Experts of a small language model.
Size: 13 layers, width 128, vocabulary 8681, 30.6M parameters.
Training: a variant of Adam for the experts, 490M tokens, 7477 steps.
Below are experts of layer 6 (counted from 0) of a mixture-of-experts language model. Rows are named router (the router's row for the expert), down (a neuron's output weights, with its number) and show model dimensions 0-127. Each number is 128 + 32 x the weight over its row's rms, rounded and kept within 0 to 255. Numbers have three digits each.
After each expert's rows: a language model's description of what the expert responds to. This comes from a sample of Wikipedia text that the model never trained on.

# expert 53
router:151160139123203096191145137112146140118129151159123141159198142112134151173141187106142140173130104146094122142074129147099107185129158137143159176127159114067106176106116091174119160167153144118154176117126132185163125131128155099111071121103112058140149117102119140161115114125117184082087165147189098137080127128060086094134161082160177125135132073104143156131091216164121096092090
down0:126222174126085096182132194110121148037161088091171092101109160138141139141115103076098113144083125104139166114180119169125142132092064165125133131148151090087108120099083139129060188153133150090182155156156155089087096120162127098146073124071144138110083182145099173142119140182146167096111159152098119080151149107123137098107121113113140121125139108128117153131136193153081105149142
down1:124149102088133089112127134135083141132129104189121152121055121147113126111138203088060081122160131122139101183140155159139097117110122122084156153122166125116115147166077174123145148115047126163103143133182103135104160123199055142159126104131128101151165114153112198139155168136064090131094190089148106160138145166133124120119178131105143145076124082067065173127078131153151126162085
What it handles: Topic nouns after "the"

# expert 10
router:147090129147120102133172104132162081107076163142127145084148170137116121138122130119103120128153112163129136143069185106134158133140111166133164136142114145113082104140158120101137133150136138159097143122118099105145102120143157150135157160152061043196255093112145200104174121150071142116115100097183147100094129133185160074159198130094108125102132096138093162109103085161121129111166
down0:120102146161187104156145168083116128091122137155126101139113158076130136120088123100098093156144062119145110094094205150138172137074155030139144087163081158130183125148104130123166165079185123115101173121138093126146115175156102063192166148129138101135161138104142126130090103140088133147122115104113127121129114107171077171169112115075193150116104097109086183161161113130065085106111
down1:100129119132093195087154096118203142130124195123123132112145103133111125146126148088123115164121172132066049124174141101173110127089155145129093076153148086105105176143116081204164130149161149157194132146113147186105142102159081086152110092124121190123114066137170098097181120133096139157097145110142119162149086117134136129166114068068091104117128117127108126176144081108163198147105
What it handles: First-name openings

# expert 14
router:169135142107152113095062142131117177161148204155169098172080121108145128147164159147184104149088098100081113120127090186142148109066160147155167184138185115120115159147123109198075184103138105111133130120117114161174160093143116080050098109158137096129182122151093196161135144137119156116101151149162107157113114106157097142155203126151092127143082142095135101119132105078110149188105
down0:165160083091117170089126170142138121067090208081084150160104097104156123153184128129117125120128078073145120162182072047082116105136135126179157134156108184137103125165128127094137155143145051130214154130171154116141144164145147104125167174125105130071131099120099125139179117081140117119111163144171115116156098092116073112119173122170183065113099090117114115108133134121094122146119
down1:127116089085107135114133144138149117110146123135120144174139145070106140142122150134126129102167082126117099190104191116136105130063106146075154167145093068156134136124152181158083169136094131112144112137125101125127053137129124124128138145213060122138146079090100086138152122168120051150000085112096142109147096137156147097144125124096098159154090087083092085127114120154140170109107
What it handles: Proper-name final nouns

# expert 20
router:135110120124140129156111076085178171124132151212048112143197086100141190188125181139137124100079124149080144147066143159106194090119181132132168178111145143143125093131135126104138133129139104163124136071057128186120141147127081100143127162142126114153151096104128127164084089161086149121074136104145143059106102138085152153129116096124123150114162097135175123161142176122135195091163
down0:115147133128121145161139078106109151148120116104168128078090109139138091149164140139107057120105137144106120151221176138103139065144147127088116136202174079111145119121054092109104112131180101071127132137127171100147167112118107153194135126122138148172126086123103139130147161090070089145098169126092164108186166100063068174169148090107108111156108149112152081073118153082174112162152
down1:138164109124113139168122114148174088076120125114183138128110163145141117146132160121055163160111154142124134152202102124169094162095047116127068116102134136094121081067118133092056092078129139134113120193183122186097098159124112121178093115072087095144140068126109153113093125108137151115143172077159155139134122137084152069116124144107148109148178048161093095134118117139104102185145
What it handles: Word-initial fragments

# expert 60
router:144100099126135128074128125105156164150128148123116152115135170123125203130115093094110122149145079124064120107080120148178124140088144165119184048085080201141171213148112171153110149114137075126175163153091090134119135124132108088149089161088176174185108190178153085128074156114103122129132133092142126142147127103111082082109164134172138151110118088077136182148164114120143136183140
down0:134105160165121137159112039076148099130125107114108127130131164154135119096128161178115081141092123166198135144172051121096153071145121077149156148126123106059100083146128128096162098044144152138139055175163117109133134141148104089100130133131141131101141147155138086164112046151129185157100073132173135178162135134114170106177051168126111115146155137122154154162102086120096137120141
down1:115076151163141082104101163157133122138121136152095120110120102133131176136178108133170109207067123098101109107101126147120185093118114064110098151142161126192118106139134157098046114083178194117087130136184074129166185165148095094167102151129118110144155107123105108140188139200156145151061130157143103133090167117169126143112122046105091156178122096133153150119101143133118085103147
What it handles: Parentheses and year digits

# expert 26
router:113148168127103191177148185104151115108144158088075164185212159086148117127123117112130149127064187138093135137112106123131106099156192146132164187115107081146090180086150063188073145129105156137073151125146082153129107100134091073124126100156123085130158106100129105148160110126110137093140166141182167145077133116070093127085079095086147118128131137107085162086159145118130087101124
down0:125059093129155166154119142107184088122168181060148155120138063091124112101143121097143089133122139162104146189160115152162177075154175096131083139079130065152118141163151117116136170123104164113129118166118123097092108051122093130187150066086132071109088124080092149077141176137115168082174157161125159143149100126155138114109142106150110129119103108117113131146056040126143129135131
down1:150128077145139145134177087129219157090141181125066149138118101145088073148101123089054114150165171080077143134140161179072150115161125151160134093097100090144096108202092124132139098144122082168116084137126107108088115134151115100142140148105115153170168151110170081119136150140104086140091127147133128115089123183061101127106150178128108137126152151078108125180171131128033118133157
What it handles: Gain, control, use

# expert 33
router:123092110162080166147188070112108149095158148156121119147169142144110154112101125086153143210133121139140132125078129055111107124102098123142182106181086143122177112156105126145152129096181174138116144098148137077106131141084093157144124155107115159123094064130111100137101116154132183102086103179121100105186168108130070098085197158168073106134116101108130104151109188124049194140120
down0:146159181152142094156133050154152160176049139157095126115159103115138116162130158091120160109105131106147141151158095139146180185153095141140151102122132131130169107160162171155252116135075147090101168090121206138118187091207058167123152147143172102134119089142126103145138125112117129115127116104128106098118149127144145087138123115125131133062102119106109135178168163161103150136067
down1:128114169180151114135111166114095131173133081088130131135168165160152144095163104158149131177081163160072088094159122081090109134195107102176078113102183108108208096124136128138077089116116108146179210129150145147085097118129140128129097125206132151104125112065069091084134170085115106151095101114127158142097149145129198134155154087148112157095146136137108099107124093103120105133062
What it handles: Year digits, table row starts

# expert 7
router:153170100153163126136112108184137162165109183150146166110142126142117154151116143141125132149117095115161103161104133130183116193089185117169074173077122139190091152147151188133054123100163089136086175086143131102159146122107162077156149111112150147102105118110099180101106125147072117065075102091098181090144164139127115194180127099149144131103111179162156134109130105123088189070099
down0:153157141115125143129172103171169125134113136082171128121138108145099069146117171102157100164133174127116060152141082127127104137130134213097163141083113141141118136171145135105129125061116118168114089090099159100147110095139109145209121134047159087134113108096165146111126135152131087134134149128153108159125119255134097150143161101199173141113159132111136071137151112136097073162171
down1:125188187134106131134107145108094120130109108100068159145107152151085213135124105113132169124078116111077120148166179138140167113132124161191118115105060093083148124145050091138126158039149103147104143099167085126140089154118129127132140153107060120191140123120154164160146144163141126143108157160089184058170136090144130133139158091079160119179084104132133166134118165140124094121069
What it handles: Location and date prepositions

# expert 59
router:167090090149145162090130194129112149180110154167101135055129110091130194069101112116127086102097101144117139133126166150111140101087178166109140059101083110071116186131080114097177144123130108109161085167124147111108160118166173123126170108136175179137150117147101097130107126133144081107128131086140185144137144168180089161136126170131181171164159153150085143130091185150045131160123
down0:167102064121158128115156118107099184145047076100136171108086104158131120122112123163129101119172151105154098153167165104090080098149129102147060133075114102107134119155121136121112154107136084126098142153080191100101185195091138202096164084096139073138168088145171115108114140116107110149084097131103173140184098139165106137140088082136203164111141151101137101133140186102149131170118
down1:135208130133130115118133092108088119169110136156073154165177104141166108113118153167151138134073169097189105152199136116104168134100142125169144152148159081178116127148111154117104111103143117165163183108120106154173144228109103131219119119128107057085095133129105131134142120103145153187119143142178116131101080129074089135170102082134140110141112069131138153128124184133138066168171
What it handles: Line breaks in infoboxes

# expert 37
router:078098114103134109070097167155163078116122074097111062158154075153111089094147090166119120161095127131146111090125062129119121130106134143117139134154090090124153128102116060165152120107136121064085178152060180091101164114128091154093159112178167061151103150066153102169128136134156176188144188124152129111091124138081128164119091131134141084141170156161147140065107131088105159141148
down0:095149061096132133123084124124115096082148107206142129092161124095070123085137126148134102157126098177113115163157138165079093139133077090130156127111103115116144102080178107139021109090185114139104137160154141143104120082106181096146103080129102084138151065140095118109156114139048161188102112072066166106154128168118139114124119117148093132159099127148088159138100153078156101151167
down1:107136136104146164154171109097089114107149109152073148059163157127110085166160153121063130139099170144129099087191087106126138120095121115094173130143139179123190131157089138094156187167126142120094144172128156107104062113144159096146157141147202148105097146153078119155122106152079138201135175141131183131096098147152132102106196144086151083137146094143138059158063121168143109107160
What it handles: Past participle verbs

# expert 34
router:149136129133113116108123115131109155132103121104155081181175152175149141073140146139142176142114090167165129167136079085148175126136064125089092144189157112144177094175150079122152115096148087142123164088147094121116138070131119126074155075132127133098083103111156074071141099155185127167125081150117161104103179144145218115117097135111095115068175071138088100130133175139148142061090
down0:107104104176146149072117210172103156142116111114069189187201131083122124074134153123101119120115170140090125126180096103157072126098102158050136156134130121116104128146122096122125141122134145132135143119145138131148188105183141135141131110121084171139114142108110136172142114158197074116089156114114092150111165121122154171127036125076158163106174101184117172124188092140139103164074
down1:113117140071184136118137113114111086095094095134203123146131119061121108131123066091114107086208160141144153080175152158112150174112131131126161059190105093143073118129124079209115102159109155192119146157171093148133136159113121100075125127096128089156148118150146104079131188159180122138082083078126131121140091152104086165104132088128095131129181159162115152105152107141139079117152
What it handles: Articles and score digits

# expert 0
router:159143197111111093103080162177137128154125130162075142095128086110164181199121089109070127156191154199149131136115112214140085091111112178143138131077142124144151107130067100076168124141188125146117143122114165133133157159149157116109178074159080079096107173118136113096115179153124083130094157124122193119122158169129150098092096123102137123178135118145136079156141122104142157128076
down0:150138144158149127156170164125146156165126101086145071141154088167147188166148053110140182164186139131118158094117142144061119082124127107104103089062198146135164120110151176089161143080161121101138129150098106096105206145152112134169079135112125164194097078140134041103115177102157138101131131125143068106122138146155124117087163162136132102103087161132135149140132141057118111132166
down1:138084094071127147151109106073075127064148115103078117163199104181112133114065088082094122095119139142138156121185126135133108145117113174121130120100165078122092079140065156110156131091103124126127140113139088164196135105181131135165093084070139161186160122132106155084166132113168166175131147126174137110075122133138123168101113129185158125128098062109106153164151177128108100059102
What it handles: Leading digits of numbers

# expert 47
router:127106157163135157138127135126181151126114100126138116204064149144103168150126143056125141106096148104119061067102157134175164206100178062128134113093114160130099174154135159141107220106111142068072101098167097110115110076094193083177105121158156084075181133146077154136154164139091139118146134130173190123151114123106140146103139133129159120134125128156152150112138096163130109120160
down0:107127129138118161102114093129103045153082142106065130095066078090153121168103128125158069151127109105147136116167140191091112121138145135113142125157152157237160080114150154123103139155153100110135147133152120098148143089199115149176155153124104115167119122090069205131132148151127138102103171113090118072155167084176160139084148099140074087091130177077144136156081138109110099133093
down1:173146155125150141141086155116132142171211155155140110146128081131137098126129147118123155076178141127154166146116110133119145149131139111093104167168137069183162103126096104164066145126126119146159141141183084179175076145109057133133078149079162075133096125099111149079042124156109166192112133187104180125110093095103103123133126089116143164112088121119124158105114101115066055180111
What it handles: Name starts and nicknames

# expert 58
router:134089109180179121140142128079120089173107143083045151140095080152148145131138095150124148155106175118125142103110110104144099150144178105107093091153074133151123151094162113121092147111172188164100152161047150196093155137132097122108173125171092076143080114180104145123106109084165140169180097147108119149162112132095078134166180108123153159133165115112088202102153191158153103126104
down0:116181094142110173106091165087124112153134153103136124176140111174156087154150096168135104133130132124058118106026132158069145147086187097118108113115122134101132148136083092108152120131177139108161096152129107146176089116145123159105166160094108138132167075113156160140098204171072147133153164180177067065153070142139124115134192099165112147121115152170162133150103116082110166137168
down1:148113135115183137172153093164157104144100108156088116111113157090113146161108103138104175152081074116079104152160119113177144138102131078159124161138160113153164108131134189094096162137142133170112065178214125103169121176121125097136151177187099153194163117159112155060166071179122144129117110127162125096117179106142093061115134126121170134147103140075139075097136121139121050142158
What it handles: Main clause verbs

# expert 41
router:140129128093127082079091120094109165134146076139124168110150125113137112145120079099140083099119120074112175150125119101149198123189168100089079154085139153123080133119087068166089170096108084214140179106118143132073093109129115083157121132096149149105074151102101100109186176128094126130107151084076142155139084160124073115118126128097108206083165164130069138111139101159145154120097
down0:098133102132117097127149190157124132162165131083136096161149187149105126091112141111144075131104170112096122095163126124160140116067083133103155156116131067166115153173193210110084158127158169069141092174138132150138094142125151152154137106103147106116079165146159083138082107133171143097085142077165078134131136077209180083115129176157144156174132049128167123130144117132102091125094
down1:177099057148172182091169099135114136157131156157108136138145065089117182160117136140138131122111098123081180149095107142121077114089121079101133107144111140173150189143138123076224089139156087207092136122118133115144100148073189168144143139169152104141104114141143130185110114136070113133106172145155119099137085086135141160153095101084157110073113088087128208124108110125101128158102
What it handles: Digits in measurements

# expert 32
router:128138088154153112168149080175086152112110118148146129131204151099127121111201100147104143128134125041158149171125152133094140075146049147137119174163100081099136092095115076153117119099136152114096180135201114096104163142155126192124165134125082156125116091117152152148189157142101133129107172107104086089132112182149085128101058136100124085090182081131179140161157147100139153097149
down0:143118145112093192121110194125144104077084130136108124077138118134137114110113118060155062075146140113198114158140137109076128107145074146106206135103123109067140144139120147084130121076124122104164101148153142135173157169172049136110095149134193165096086175134130121109147069098143158133046118091114130082090068154145147181083111136107122112123141123135138111119123161093090083167102
down1:142193118113170203104147106115192137121143105158099097168162060144116156114152071123132102084119105128115113158204118097104148119160164106154075119122116136108131086113114119186134178093120187096129121138126121183065127096136124190124103145160128148091122125158094141082177156122137085136134164157141100105155097098050107147117063147058089118134109142091153154139216151138129108113165
What it handles: Mid-word pieces, digits

# expert 30
router:171134112132100129214151082108145094167120158116160129076089141150135130145164122142144151112170132114181149116129156102139128176104111110172151092102201147125138079120102218109178074068066142138129135136156085102088123161117172139061098131090134155049212109127135152142092162136083160119157150108180153102145101126085122169125093161143110082126133129125134146086131196142152124119110
down0:140127176145123102107126152071078156110088069161107121138164085136168175106130146132199123146096129116200126142085156120119139108095126181188119151103138168194099110139164115126171090102157142143160129106083151198124143134084101109177140117134087140189123159145052173118101160150167080138121167110145141129147087088191135116119101166148162113145113120149106061082147131100087136059087
down1:145095123111137111117104137167113125138139109118112131167163138154101107132102113129116085141115054116178090112094072137103130141139107170121136163131096164189098133166084149115114133165081149103204158156123151150134127066136136121165060158162117193161118144108057140072156115152165116128134146104103076150239148177137058083153090144130117102115136125179154151192115089107158155184142
What it handles: Clause-linking words

# expert 11
router:146114173188081135076150143152121139095182114155169161137085159148123096107136096134141110181127166171075110058112135163118084126165167204180101144057105196126124112134170126142127067156105121101174073136151139180151150145133145109122111139173117178154140125108103186091083114111177118143130138147048154117104099110140149128097141149133149087166161102153134118195106161106172147139087
down0:147106126143117100114121109105147139109167164182078132108099150090072119098117149086104132156172129189131120130098116098162076110075106145171120128081096122108117148121200150165159105104156138104172103135141085138130151095099090152166129122130090150141119110175113153101093088123111077161077114116056205054167140030123134145176148137149159147102122097150124140116119154151144225132074
down1:148134098129116143146137086122116116195151106152087101203124112115112096127149090133111110109190105126208146155208131158073167121122128132138088124143091153149093119116097138171123115150167146161151193139184148140137086117122146155090111090202163182060150101142137124074123094077219076123153127097131149135141172098140120154109125073120130133111116153161054127098151124098104120166176
What it handles: List and table separators

# expert 27
router:140113077132120161055150089119153115120122089146103125089127074147141142122149127113175097124157079140158102145129131152084158160065190141127129077137149151171140144163114152170122115116169150121099098108198130126136147163077162112146108124095130161138137091147088099134144080080146160092187161051104178181207169110133121136148172149174109120089068128104095179117096082129079074106164
down0:135094173179051124184165104123120123041129132092085192167089124137152143076127143085136166130108151097097112161190109114127111130194128168126156168063165122145124105144135164122110160079110136140132177171151192196094081112102139170180153158119092139177130138121124137136133140162149173108166140101083150137167130103160152129113172092120163116112186156142080124130143181137133082130092
down1:140122129130141165144110098101107153136127153077041174092134142116100110087085137145104149132125138208095148135204106087175140164165097127182174102121089140159122120169119180125141145082141142119094106130120107139105094195129107106169133108082190068117183125103124089133165096104135179145143113195116137085124102133050080101155112094070144117091155113106170117109148155159142132186166
What it handles: Prepositions before places

# expert 12
router:124131125076156110145189104132179140092189071157119147127178168099085093136159094146157066112149083111091074104145108155189113158124104079135102142055106090098125101090137159162159101186128165127150177129141064141096100123111123086157129134124177135153077064136102065138121145131134152084138118103112130138108132188164109115086134076131146140164105173152148127164147084040124120115124
down0:129141143108118104130119117114144140072110132108118144152051115117167127160153109091097174149145099100162175193177187168129120106153116149167186142119146077175045152171107169122087121174192105117137155155104179112163120187155137140144130176145085122154129196114134151121209163148142097069106073154130131170120153143121103078188146166111082136117118094179126143120171116110122135130167
down1:162115130135154141141161158103122082110141197089098104130162130151110114116138138130134153072136168094108095096092128188147100137194117092116180142121188138137139138147119138134107127169096096071057094079186118108149179136114177090137108179088098091152140158160114167114165096173164153098111090211151106096120061077128116078085132095172147090154158163124115153112086181169110128146101
What it handles: Statistics and infobox figures

# expert 22
router:141180110106085151158132101156161184113074186172155131168157127143139111121118114146155142114100081115070087156116125143122177117135106093144089164098150094069093182148179077139074183145098113085059183142093110172153106071146121134120106144114172062113159155155104204093092095153148130103113121157160094119130115103177110080155181132130145169142066082117095127136111086111129111117120
down0:115145092127127098122133122118204110105191145109117120183098114165095113111110136034131101130132107113127116113139101174152159108167145169091113168132132129103090176138066101162133167119150162145135175119118082099162095098132148144138106134089073140185162182147167101123137144099096125094106145152110093110114037104125120056115103086042147096152180111148140156184127136126101187177086
down1:132138092110143118141144162022070139148125035143110146150170095159099187165171190169147156113115142100141116133109119114169071162117121160133132105158108110117133160090153135096138096150132150162125091148169139083131080156133107103120180149135051207093130055127121128166085114108160192144144098072132178127151110154139105102132139117127136163084114101165131102152093179130122099122173
What it handles: Leagues and competitions

# expert 39
router:162115098059096121112160108109124073099137077118091110103120136118135112085104151134092146103123137116124171181153119135069173169075192090140119084165109170145178196127105104109122077074130113073105134143179077132146117173127136167112138111151177141084098183064154125143109134111062194152144180157117125117141116152186152131129129101096127121138098123174167132091128164116038143143152
down0:180144134154129168112161163135092096054107058165076164139175104103147068114176127175119114102095128111127044143166126150209167106126137155058126103185178106175130100101143187131085110172108125147112112156138159147158128121146153165189136197149166127139094128116135163154107094178174115107105135072103108144146152162113178160143160142132167127133114127125126114084145126170127124082156
down1:110129117100122130128188186105119122142173103125086153122064112115102138190159134133099065157095112127146157120134050125108102132129150154140168161133104140095163151134097157139179091099084160166118041131135175126127089023116143126154134129145069091184126118121154127121129118086076110084167167123156144146106130122128107093173126126065130114131187158092200164124121062121167115095146
What it handles: Line and paragraph ends

# expert 50
router:093152107158139124092155133148095158144113156153171148148200120135129094050102140121143139143070164122184150116171123139134092094075051138159126146134069150138103078146133073106167125110127163139120119076151111137115166115117096133126119161116093140140091088160164057166090117159149182110138122144160163119063125156114229112130191117089165138109085098117081122072110179113147127098092
down0:037110149113149127116161089136175156130153095175127164065179146141114105180123178112120141052117112145143150136137106159092107114109112189178180102112097122106101130135077136123118093094167065088172114083127126114153114139161177099169069185117149081121150134121104104148144127071116108113139126128126162171109104103127099110148106130091136075140177141161215070139153099097079091104161
down1:162108098111080115154121108124079120210136137103177109177105137127156131053150075126122162124169114121164167130192179095075121133131137073141119131150133133078118107159127118143125102151068112161143133097139039139115150117134087127039105110119152135097157117104134073134150140120174143153181057145146099116116083097091089141079147125166143158134132130180139138054081141104129156174177
What it handles: Determiners

# expert 57
router:134109182128163120140095195083200109098145090111189124115134104114085167140138102145141106172112108131109147192096133095143102108130211168119136166097106169130111101089070174152088103171152169147172106076089133141135140143138121138170121188092089131181093075142125167103113112159124105129111106095096130174087122098111182211150087126098155132126149083086164124111141202122130103131103
down0:112119110129150117144155197173113122111170153014107145110104156133174121114118111092150121128192088120136105104181147203071156095171098120147127092170160108060089111146121193104107079158085087115163067129137129073124090081120049052112111119113084111158129089156112162137097122194118132117144170110171122132128106091101125120152120144106154090120111132164137127107146119111110112102129
down1:174151114116158101116152073143150126158172133103164151128086142098119143082139067139108129112214053140162131110174161131171091150102164124174120106148115114064109096154079125160114134185137132148124141112167106090162165180136166125108138112119132147135160163176145137119193103172158147102095157163117149106142072122080129151134081150112129073078125135134121092083072068069082153192097
What it handles: Verbs and word beginnings

# expert 49
router:165056141159116145082147128172187128132157133051054145099163147091160088111129115155083117131166154156173084130144114084119139125129095142129101095141146105159126098111139170180174130153159119092081179113145149174107109085098140198097138164165096205127138135168087090143152126106109114157096123149146187105145173139112162148103136152143143111076144063069120100145101077172125157084153
down0:106136154128131099058133121149153077115157122167133137153155159125089148148099115085162084147096138111114139120143103132209139140119118187158150133120126116113115149135148183142080099167118173222170124122212154138112139134135093148136124155107110147159139098131126168070092111142150124129097103096099140161143161116168146132117121081136159125102146160140172209107103025029114193122098
down1:127095175084106095137102091107105125160136169167142169125108126128106068163119068049184163144115146146125149172080124098153095087183073112164205171125145074134119082136103163126111128145114116112094115187155127138154150151121099142156136137121106083072130147127112076162109112111140068160106155107159157173089197125098181164071112100156131140123087145155079109146133115163148205120108
What it handles: Prepositions after office titles

# expert 3
router:151115132092122175121143093178088185130152095166156093111083078125174103063135095184179123157091128112104130150157152110123106128121113143117120116152173133090086155142102132130142072094145190104119145121170147055162148160144107120169071069142165173094116144113190165109166113175101082181126064100090109146164086133152080133075124123144081077136083107159113125164158082104139134159113
down0:109169084123132124118115116160104139131117102130121160128072140128069172114179155097116133096162122148091121113206084161170089149141154095166119132147146094172133096145148136110137119110146127149138094128120137120160018129103145142104166142099117140212151109140123102136231226051172154105108080141093091107067108125120090150086088145128126084140090134103094159141125111172118124130152
down1:102166096115124152160090099077023042098155082100183095170165149122089114170135065115158117167106130103103124122230113092126099115141096136131171158129097071194159144138172105159162117105170116143121153180161109156147110151135151095099155107118115148120083166130111122151147130108112141174089092142112101077147149166126117102128096095122090088164148195106128154129106154128104108121098
What it handles: Mid-word fragments, digits

# expert 56
router:182100134098140104095161200142083186140140133104117139078117119105161111133108186133041128112143154188134176083122099176171152078136088158122118184108095114145109093142124113110133128171125128172152118100078118124124136161212164119167166093123092069113085137099176155155190134101087107172154110173071130168159145157108111115118120163130147087133137122162123088066158139147090084105123
down0:158106106129169104138137138179104060160091147072130140107200130197159167074123090136114091144126165098144139181180147103080094150131085100161101131131092071071111144108116139181171091088106136135130138136069106104143129136134171101175117145111175127092067143156112085119064095077088090152157173134173119162120153089148126105123094119139218129183145125109148130099104115136132089104124
down1:120099134126182125110117149085133066127148120129147129131077101098113067130097114104089137133068194145100137076165116070169134182058154111119127171083033090151125146047156114104099112121114159132180132168148095160168164182125102158115164096111102093060073132171060167165152143076170123155091126145134095087153136132117153132114148140125116152108166134117136117138114104169154103128131
What it handles: Dates and participles

# expert 16
router:095159089131133137150138199098139101106120167101189110188201184111141129143166198164140118094143101116138067122123105156098131090111073117109132163173143096053149165076120152120111165100097139141146124143136118127121133145131118090101081146140155071117096130103191109135120105164175110075104111140147131129139074075149062119161149162112112103088053162126080139092090163143070128162096
down0:133126095075152056130158093121084148112101103093134116147042119145106154102168095127065140136116131116110165154206094090093109128147074120141195120142167117160144119107166133125165053145091133104169120135121107110125070147115124147080081153126149124125142214088052152132139114123082141171172103150125079130170157134069159151103165127096092167119165128143159084103152164157174138125138
down1:157105221136095117134091118147102150117082115098095115121163153178158122090175142068092144137090109096163134216249136109058122114151109127131156130171129110175127105128108134171129170135122111065174180135169110134126104082099127144114090108136127156123069106101145116147100140129120143143130159155171163140101157102123173101119110090157193100159102115184078091116135132088147127113092
What it handles: Time-period nouns

# expert 36
router:136157085152132095111128123084132072168144142075160126077114132153120113172075079169190097161098085134106165077137109164104093142109132111130112117143119174107074123122099170101158150139072140177172115099119089104149157168123128158048101156142156185069155160077099141131151097100158150143175119161107126069057148150100083148125116113107130133159148141108100104117110150153220168175120
down0:073140124113138129166100067135135109069108173134160174129046136095129159087168130095127134115151092148137121147174120098126062159099142125137153068124056109089127166097157135173216128115181143166078095143070126086097155123137125101091135084120083113144133131185044107135146141118119160123107190112102130136079143171133183147076115139056123132122112159135143116157108140099112163125107
down1:152173105116113111109166128194110082160131130071153134115117118071163075140160150122147055144129075062099092120157125174088128181154142195131094125138155095148084119129118177153147121146139194143150095142178144165193170132121153127067099159157122082100154066095134132093100141053111119083163132135171142124157079174126080146155147122122131094128118162122160167090154147140115111190142
What it handles: Coordinating conjunctions

# expert 52
router:146094110132123138124118129088068084106124110210140119118182183069118088138122117123105104096137159124139131125137062161122185119111110065078108151158157089102120170069074183167148116152186113062173099166123172138099203108128128116156145101178141166100080067095141146130102096083123151098141132126079106162154124170094119170160151121153124108052152149115150109101099150117157150128114
down0:155169141105140129116169156201094090113105139190066114152118164033125110101112150166135119056115168124090117133099147173142166080134147168104124143139137174100115102178161122161093168124185105155091155120141090168112192092117092106175100125189116130149113116068159137114062122160107114116124159119110099097150131117097101195150147164117163101168128056141134074150133134132129134158075
down1:122107131076162129120154143122186216101070179133150191133117125159187125184093066154098194127090114147081140140107100089158177148086163090127071118134149064113126138094094099154164124124109098114097168180133142117079123147049150147106172081115204145138120117126163097143128119146087161106113154101080144117126164114143097148139160105106137125152097182142082102147177103103112115145132
What it handles: Digits in years, scores

# expert 29
router:127128159072130081096099078126108118155135156097121133141143076107099091181136090154051138122113097129191143156136124131151077154158113084129156084103117104142128096160170113137168085161137081119102127107097093161152143128080140118147113151078139192117106116128118051132150142191120062161140044083120166108146088141114129122090097113168139168101183082099161069101081110114061117125155
down0:154091106163138118123156162141105072108083174131135143114149103114132099150138134115049178120172115077096184102186111126069141125105130125119068131149227099134129101118137127167076142123087103122122145193167097147110165115126095114102155115161171100129129158118098163164176175157134160141143114149123080134149114158141084147123121148155102087064134119118093075168077108080161056116054
down1:135147070082093076190092126126090131130145103129107131167103075116124119150180136063087127152124088163090134167159105108140126130152060124111168161125179162132163169119157149075121161154068087112214101106126190105097164157169128118107129139091149100163125105142123156128108132144130154106172166151120144109171049124090108140132101159059123099143105125166156126182142156095111169168200
What it handles: Preposition "of"

# expert 55
router:073127090157112124073135082123111127170112141127119126123143148146171103169085192152163106073161099105147076144124170097163132149128159144137090108137107160193116154142134118145099144124106131189097095090129151096162176119128097107115144144050144183103203086148148137115138178091204064098108159112135136130067149125125096165165142164144063084136111149080128098138084124136151202121085
down0:132116131104142112118096141130037147100173087160175133110100111087130091082091095180109092140128119098102108112119155139126181102108102194178107135148176169127080122046100135138078124156129117115121067154141105117135084096161141103164085108162134161053119172126094162183085104149187152080139122098137090155113176136084109091155173147103131151140100089135104092101094108078174128175146
down1:127183124139118130118142176067078095124173111141087104126121173152138132165108122136181135087114097167152135205177132171143125088159051167058147137128148098124203104126143168123124086143105124151144103119076151163115158149126135148217144096116086137147093104129115172175087080104104173121140134099102099155110147073150117091112115143158144139180135061093138153145084153065136081134153
What it handles: Commas in place names